From a checkpoint of a small mixture-of-experts model trained on Wikipedia: 355M tokens.
Below are experts of layer 4 (counted from 0) of a mixture-of-experts language model. Rows are named router (the router's row for the expert), up (a neuron's input weights, with its number) and show model dimensions 128-191. Each number is 128 + 24 x the weight over its row's rms, rounded and kept within 0 to 255. Numbers have three digits each.
Before each expert's rows: a language model's description of what the expert responds to. This comes from a sample of Wikipedia text that the model never trained on.

# expert 20
What it handles: Mixed um and slash
router:146075141113153115134113106133197152128151105133128111162138170107136130146097097107095135164139116147080100159133149091116095163138101116119155102111168132134114138155148122121160140108148124
up0:125140171125131101141158125144143128139128047096177075108144145150136136157116118119123146151147147110114122148102116123153108103112100112158117154126106136091096157116111091115083136121164111
up1:117195149148115154132131114121098149193150086105122118161095103126163149124137139117111103121131151131123120190144162106095127098130153117153092162121149077119179142114165142119107121163142132
up2:147144160091145121125172132156137146158161137131181084147123168150168145123108136133098122132107111130131136163128158149154118109090116131132104132125123111146110136120111141138153098138154117
up3:147124108105090131128107068115155158173147085082115094117099153123167137177108128117163137080169136126087127126096113101158106147155130120115076126096162152126136134164146112103148153101094124
up4:130099161153118140100131131129140137103121082123102117101136140109106163149109073150112143117113112118119142121110164103143106157124160121130102099156096164135110121164082148114151162158139120
up5:186140118121071106138134103114165145128173154189120147123139146069126148161148137127070099175144109121146110138101150137122092089102110136112166158141140134141138162136110140177127093123118092
up6:094124144124096154172086103162157120167111126113152122095131101086113090169108164106103099146129081124122118105094096120122139140148144104113124151124118147116107114114125146116114149107112102
up7:140115119101106140124111064102159120131130116119089112135087129102085118113128094104110147121096105115081121127136145122126155124093169133151119150157143135153176096152129126167117150120151129
up8:155129111163109136140139142135149136151092160126115083158128117124092124105136126068136128123121143161109139133154086125092115100161073108110109082148092149099081132160132148120126167136149094
up9:117161121103145144148100115153118111117139087111152131122158143129127065164124124114166152136134122168150126150170176127142088092160120174127157140121136080151119140152131174110129166125106132
up10:166169114157106122122128125119152144138141135166182115108095131091127150108099131140134100137101132161133072110161108068133160152125117119122167149103097152143083149152075121144157142111112167
up11:137111149119131126157133134142138128186156117135138132117145138108139167178150122110140135136135097137122093142130091135108118120178162142129149109151166119099163172123103086166102113082089164
up12:122114124193129153105141100137152110110111148164122137148133117094129146108098118154118152102127117129123122127130134160141077160132161120136145110106185155137128141145164135160108113109138177
up13:120117118133136138124155103105143148161147148116138105152117099103163132123128117123149127115121092150129105160116135105111146121122095156155064115128149126104098109171152139140147161144090165
up14:084125130126085149179103129121140138170150094143135095142128084143140136140119083158086124068121168118118131118106150108161113188149088132129125099137135132163134151110084139125102153142172123
up15:086100174152154173108139105158130109137144156098135168115190142103131147124111124148111146152093098124138160132129121146075111113101096165119109131139133128133125111116103180124158141165103112
up16:096160134129133139111125131148139085170096091177140129154137139117126122155120154127122081070112152138102172132155111094103135130146101104119153132101085118141128145157097122141131145149119162
up17:149125126112130164112122124133115154144174104064128104113088149076109115110139120113154095151174112134128125132126086089125123155158155135153124074137123118153112136143106157102142128119130127
up18:128145164086119140106118119139176124150142131100130168091137152107135128164155145111089133087128110116116128175161114082151108117144196140145141117163156120133124136147111131120146144123142117
up19:142135127131098123176096160095143143125123099129115089122140108100120100126129109079086129147094128136156099130119151084126098146109117106181121129105087085125137144104156117151145122133091118
up20:112152135160099114076145107145168147111131131089098096089141115112097142136084107095098131116131103147125114139153165132135117110111114073124123135139130168147104172120113142123153130128181111
up21:112121117154125106134122095152118148079099119072110070089141148104081157137092123141125125114140139150136129148109163136106119130128164110160136149108131119117101121174139105103129154147088118
up22:146104094135118107125142077137161124137158113076089100099160150081107116125176118113123127109139081117121155153173145135132121140120124109145120092117178142113112139160097135087128199117153084
up23:139111165148118148130118151132124175137146105095108070134128130149174125146108136101118141149127098134130113164108138143129120105147150136132106129152120127126101148112177122156079130101110127
up24:115117136141123140143115137099130076132137166130127128128092136146168108156131116139116135094180086133128098128119121048140131125141122160110151134107138103138092122132106158131116123110161176
up25:081135103152127146148114183119157109144199131139119136105125140099145141159140105076156116126159075108115101163165157121101112105148134111123152088164157153102090140162113160090134106113108125
up26:101114116090089131143137135115125166181149084102141106122101112189134115125090105152123122098158119142120178119141144129141081156138127132111099132099158128105115081137122162158161171156171094
up27:101181125146121122152126101160140153087164127124085140133099134118158126122117173113108136113168096177116158144143109088082119174177118099129122085112153132115134162152092136119092158120093138
up28:107135086119114135134152115131145135125171127083121085084123171142116129115106114096165147157142061163106114152125097120113080109114177123123132126083137130174137116163132175156128151146182084
up29:132120190146118123129122184133139128073112125172063079133132107115130111126122140134103133154141115135134111113164152133089100076143146138143107144122148133137131116125112114109151120172140116
up30:165124154080116134133136129112179130118137115080148053141110096096147103132145138113152164149111126132123149127138113092126147123113137136150131104104130106125139141165135179095162096135179142
up31:091117161152118120106152138144129153138153120095149102114092145089146158109111136160102149082144158131106112164117127143083102157129152151122117111093106153090127158160089116142174128142108153

# expert 11
What it handles: Topic head nouns
router:142093126115155156096122140137144122152119117108079134141139126104052133150137099087085104108098133102130105168137129112117101129103160116154090124117148117143081162114142117131130119094141183
up0:143083129125143123147094124140161129189119154134140133121106119158082119119152168101152142113081101094170161165152165145100133155135111157101133162104147172155119120168158127121134151151097138
up1:178083143143102125090146103133145093159143127128129115110174109118104184144170167113145144126105140118142190168206119143119142140107105105089137118126138104085137124108128168122166154105126124
up2:154105105077108106136105125161134123094125124139093100081131170124164137125108136094133133148115126065176149142151153113107137127171160138068160129114127117092145139154128158094109140125128171
up3:170127136130132110098150131102113151142137128152166083147159122102140131139185122127136114149147158141118121123132184157095134132066110142154124112125132114113143121157128110132093175129134129
up4:145130133117106139099117130122175129130132146116081082124158126107068097094128142126126116115113130135133096091093139102149130099166110112115141169105117138106102115087111138148116159106149159
up5:143123113125130153120107147164141120159091123128143125133114125084155116089156107099118100099123130102132093099135139153136133093137141166144152116125139148063101134103094142145127113153127140
up6:136144113117116158125092147149122148112075127115141100121129134162123136160106144090097142134052106134162129086159165133127146147162110173093176136144130121130129173140113103152103108108129109
up7:126080142109190096095103118155096155178121136140141110135143133126147129126125084135128136130153108087140170093164141139106103097099103155099134102150103097105154125131142129148105088170129122
up8:118148169079111150139111114146118151158114134120166110136108160115130149124131106101105092138134093132126128128111147114138188114125099110131128132129222102138151126145096085151127110127135135
up9:158114158132139097112164092166097124132104120157160102121129105101098131183118160140104161120111111167131092123120128131108128115116105134167159117099137163133086128144131144171108124119114136
up10:142123167129140151136131134132183090111136124136126122070108142111124127137148147081114155112156145163104129096127114098161090111147111149166139172193146154139097150129126116110155144141147179
up11:141129130117118139112090094142120155118106104142109137101171131124110121119151112117142139133149129091153133106140155117169128113125188158171120070171166079158123147106123097164132143095135146
up12:136089118130149149122098130119138114137140116111106088113138150123126147124137091139115117184100114105104104079139134071106112150156139150131108121160111111097057138153160126164076081157149112
up13:138127117190129114119097140165138087153161136079120141126099137101130139141140125139103115124090114092122139143142121154147154114132142139138143121157139113105152134146122138116111137178099134
up14:095162129128115159095158106073155122112133111093094131127115091092100121145168167201113107150142164118091153131119099151085110145123107155123134170063146128126095135128082130132135101073182114
up15:077160124170071111125141150155133124158139159163101107105137150136127138118134145164161106140090141124147135151148105133139156134119128115140155151102121107049106153113134154132135110137145134
up16:045138098112123149182126160164128123121141154107127104139131171137098123130091140137161141119135105164188105168093110072136091103127123153128149114063116137141093101130085129155092162115164133
up17:131066149124107133118114123126128130092145140164155133145090114072099166144121092105150101133100134107078137144144188120107177133128158125140126139149144133127142162113134138122106110140116112
up18:142113153109135128160128144157195129142169148092149109128121155137177139118141135128137127128140107093114108155150130094089150104125111107166096120125147151117140179114102123129086106149191132
up19:130112131147124162144125096105163135174102164119110136096136186123153078106109142145107138119119102104108084128113157134121171123085109133138155107132168109124135150089132138113175083116110196
up20:072135100150137137115135125105131126148124162148104113087126086106096115153173121118153105089159120121140118132145143171129125136088115139145189133133111116124134123105144125152150131138102172
up21:067145085112181109154136182127132121140133175078109086148146093106158145151066138133144136137127142115152109141085147122129103093121128104112115132127119160167138121104109094119124146131162131
up22:105087097172144110102127078148093122136156123115069126105154098140142140137112106168143108138146137169156133125162157150158079143153157148137151147117145119114167119126143145116154120122121135
up23:135103107117094133146135081117132094110093125134140110136172132145158146136162110150096152091114129125152091118154104165107102159118144111117158132116105114144149140159159115124099135119138160
up24:160136107167115061132148134124184149132156097120109148079123121141113152172118106144123142141118138114123105147151157161087107124165179145121165139073115183149095182104154130127176127137151138
up25:147167142103110125119180089139128120143109135153144111106129096120136107141140107114177088113143097094139141067115138132137171127110085143146153093125148130168144147101135155129129132107118121
up26:099114151136118168162091070101117153123102110155109120126146130118133091123087119131104124110101106149126114119157131139161077144136113151159141128120130130131152156158158094160112105121120149
up27:112129090091046162115136105129149143129147155136124117119145126135127162097101135169121127142165093105113113119105140113119115084136158127134133153105137094077129141100156179102126148148128132
up28:106121160122112156140112104135173120128108134130093120126161141139098127073122100132102162106107087134141089161115143154130102142095108122137081156129143123132104120097145165114097137115096114
up29:132122126122094096162119128162092100142089125122125102137153133098124142099123160117105141166151100154127131124143141120150092066146133087137083119158123137093131158154107152087120152112154106
up30:122112096118140166121158093111090092126141088105073080141109158140141130138155132117148113129125087145120130150140085123133072138161126121149096102181107148117116160108127156090136155137183152
up31:116095114140077155141147130140182101181110147114129136124097106147149096111142147124155119145134117170110132165153143118129139097097147144162103146096123098105161118122111125110134099141149083

# expert 17
What it handles: Hyphens and dashes
router:131089162140126098141142097141156165132149089134123147143109155085114169165135134119149085117103118099125156153129142148119081146131123099115138116117124163181159131124122131118086115109155188
up0:097162130102067126118134127107153160142155097074108133149140153106123125124129124136160107165168129100136175121152135104122110152134132134114135122159129111108103159125120127117117138089168125
up1:104101114148127101108132108100144119119127111099108100154165161135142160118072143078108122153104100118116178116175145135134135141132119146121098118138138139084066121148149128166081134116137117
up2:143108134120104113136126158146105120176193143136125140150105143122183102162096139113156108103125138114129115188121137141161123173133162140084155134100162135137178152087073146154112145133093138
up3:128158161099111096109112141150104087135126135111134136145132121155105139131079153108143110139110122094074159127133148168154101101106120147124114154134147102166150166111094113121156119126160163
up4:117121146140121137070135120179137143135117124119124165117131136093103136114088166152128134124105117118140121097101116148152109139116149148154117111115132157171115115089163130100082151125141130
up5:130113116137150167116140215130144146146126124152189098144136081153111145153154146113149107119120159125153105142110124101153142136137146111083141125117151114122124111135125110127121089100121152
up6:123122123122135128137121132092148126153150102110153121103145089132114123146105145141155138107138074153104142144130122153158120139134093118126126107154149122152083107128125112087134113146148169
up7:144132135135083125144106161101136131124113148123115125078100147114085144149095090098133162103122136146104101122136165193154167149164136127115132125136149105124133146138125129168166144072144105
up8:143099157134146084123134123124125103136155142162095186112123129125113124134130147111159113134144119117131156087157111107134098145123145140125139119144142141146141144160104116119105146120138128
up9:093140147138143087123163131130165115125169137137148106120120101136147151139096142108140114068152157125111141145159134139106103173152108103116135126122123146172116075101143083111169136168129140
up10:153134144125128173154141131157123113134152115088141120149126119128108095116146177157133041110128139150092083156118157111135112154135084134140116133146107094132147152162093134131134152119122128
up11:144138139136134119209128135070130142197164124111116128133133148097124140162123177131138150091088083134104106156123132115089132084123133201147141118119103126079119151184112167124098152099126151
up12:125110126108114144156118121164119145174078141158085102115145116148150146128151147153150139101107137089142157147134126140134098162165142146094106175057159127095096154091126165094081151133146132
up13:141106177101117126125126068162118121093147160127090135163161129116153125153143172126132132149134101142110147113097101089101103145137121127189142116139092146163183137086139117128114147159099125
up14:080106130137103145125128101103119126155153116125083134160101113141135112126155119099136160149132086077131151175099137137082151122103106095183106142143132110136130077158150128144118105120149139
up15:142118175172150119156113120131130153054113139117136112122136148135138133121103163127154145137099106121114106144167142148126129125123134143130154088177097143125092113144118150140083129143087150
up16:117149149124116106128160170141099102157146124120098126113107143166141119096118107102127103106134109143116120164132130132108105133118135110127146139141115131100123099166092103085113116126151190
up17:114147144127186115139155122104072122123159149115139139103151153123129095105163103087145121127117122141100142148102094122122111107151048107156116136144145122144125118108147177131126136141123138
up18:102099142137151163136129126138131123132130082164135156100167159129126130146113161130151126139080153089168087166120125146091168077151134142088098151104145108119110114106122107153094116097167118
up19:137107112118123171109135127153150153114175160128142119136139092120130122144167097148155097098146114143138124187143127155150120147122125110162120111118119085162128118173137111087076122138113170
up20:122157104124112144140120157171191161129159140126110134126161152132093145132141153085172105142126115110102174082098085136105109078137120133064138161139151118095102134124135128108130144136168142
up21:120126109156107123094111140161165119134129103116081087140193184113115150133132168108179132136163131113119109109151168139125108158152140159104174122138121114120149147131097144086136157134149152
up22:151137142126139098139094128155112131138121123128095151146130067116110135180183140120122114135130168185131160117118126125115185119086139119149136144102173133147114166124106148133153159149101127
up23:106123129108114132148117140123113084136151085120136137129132108136135136133138155117150096139112110077076133136132097110129101156129125095125144139098163073160153134165111105127127138070184145
up24:159145116128118124099134114140088131156133144147072133103120141095090150160126108153132146165127080150182111116146134165166130150159127130110145154110097117124107117110123174072123114167149148
up25:138106135132130154129148130145166113105115128145119128149125102129113103117144156146155086160180146129111149160139121108160141128131210145170135072143132111131149122094110140130118125129145126
up26:142106107104124120131131096121138150159117110135118133146123112134093178178103145102125125131162144069121160122149148130162108160108070119154101165166134192155166106107136165131153118153100166
up27:090125098175094154105169116180168146092129133109108130108146114108135125167109126111140090159126139090120097134104161118121145137138132164148113163109115149119116191097109115102097099116098151
up28:128093154139134136111163116123142165094139166122092093112085126088138116124161113118139099126103083136132143124163149134149127140081151106097136124188113154100139137157132147104064098124160165
up29:106102144110087132134134142107137148122117095138172141152127168127119144148111124186124146107143116170102131147140147087104100092107061148097178080114127137153108137125155152122103153113141161
up30:108120159146124117160148137126159178148096091086114160140151128107114112155142138154163134087101136115089127141106114139126138135094134139131151072156149092120190110124130094129186109137149098
up31:214074157099132089103130183182163126134136171161142166125095145135162147103115123153130130104121082135131102166174116152074144129118132127142145121134145157125153145149121128123132118109106130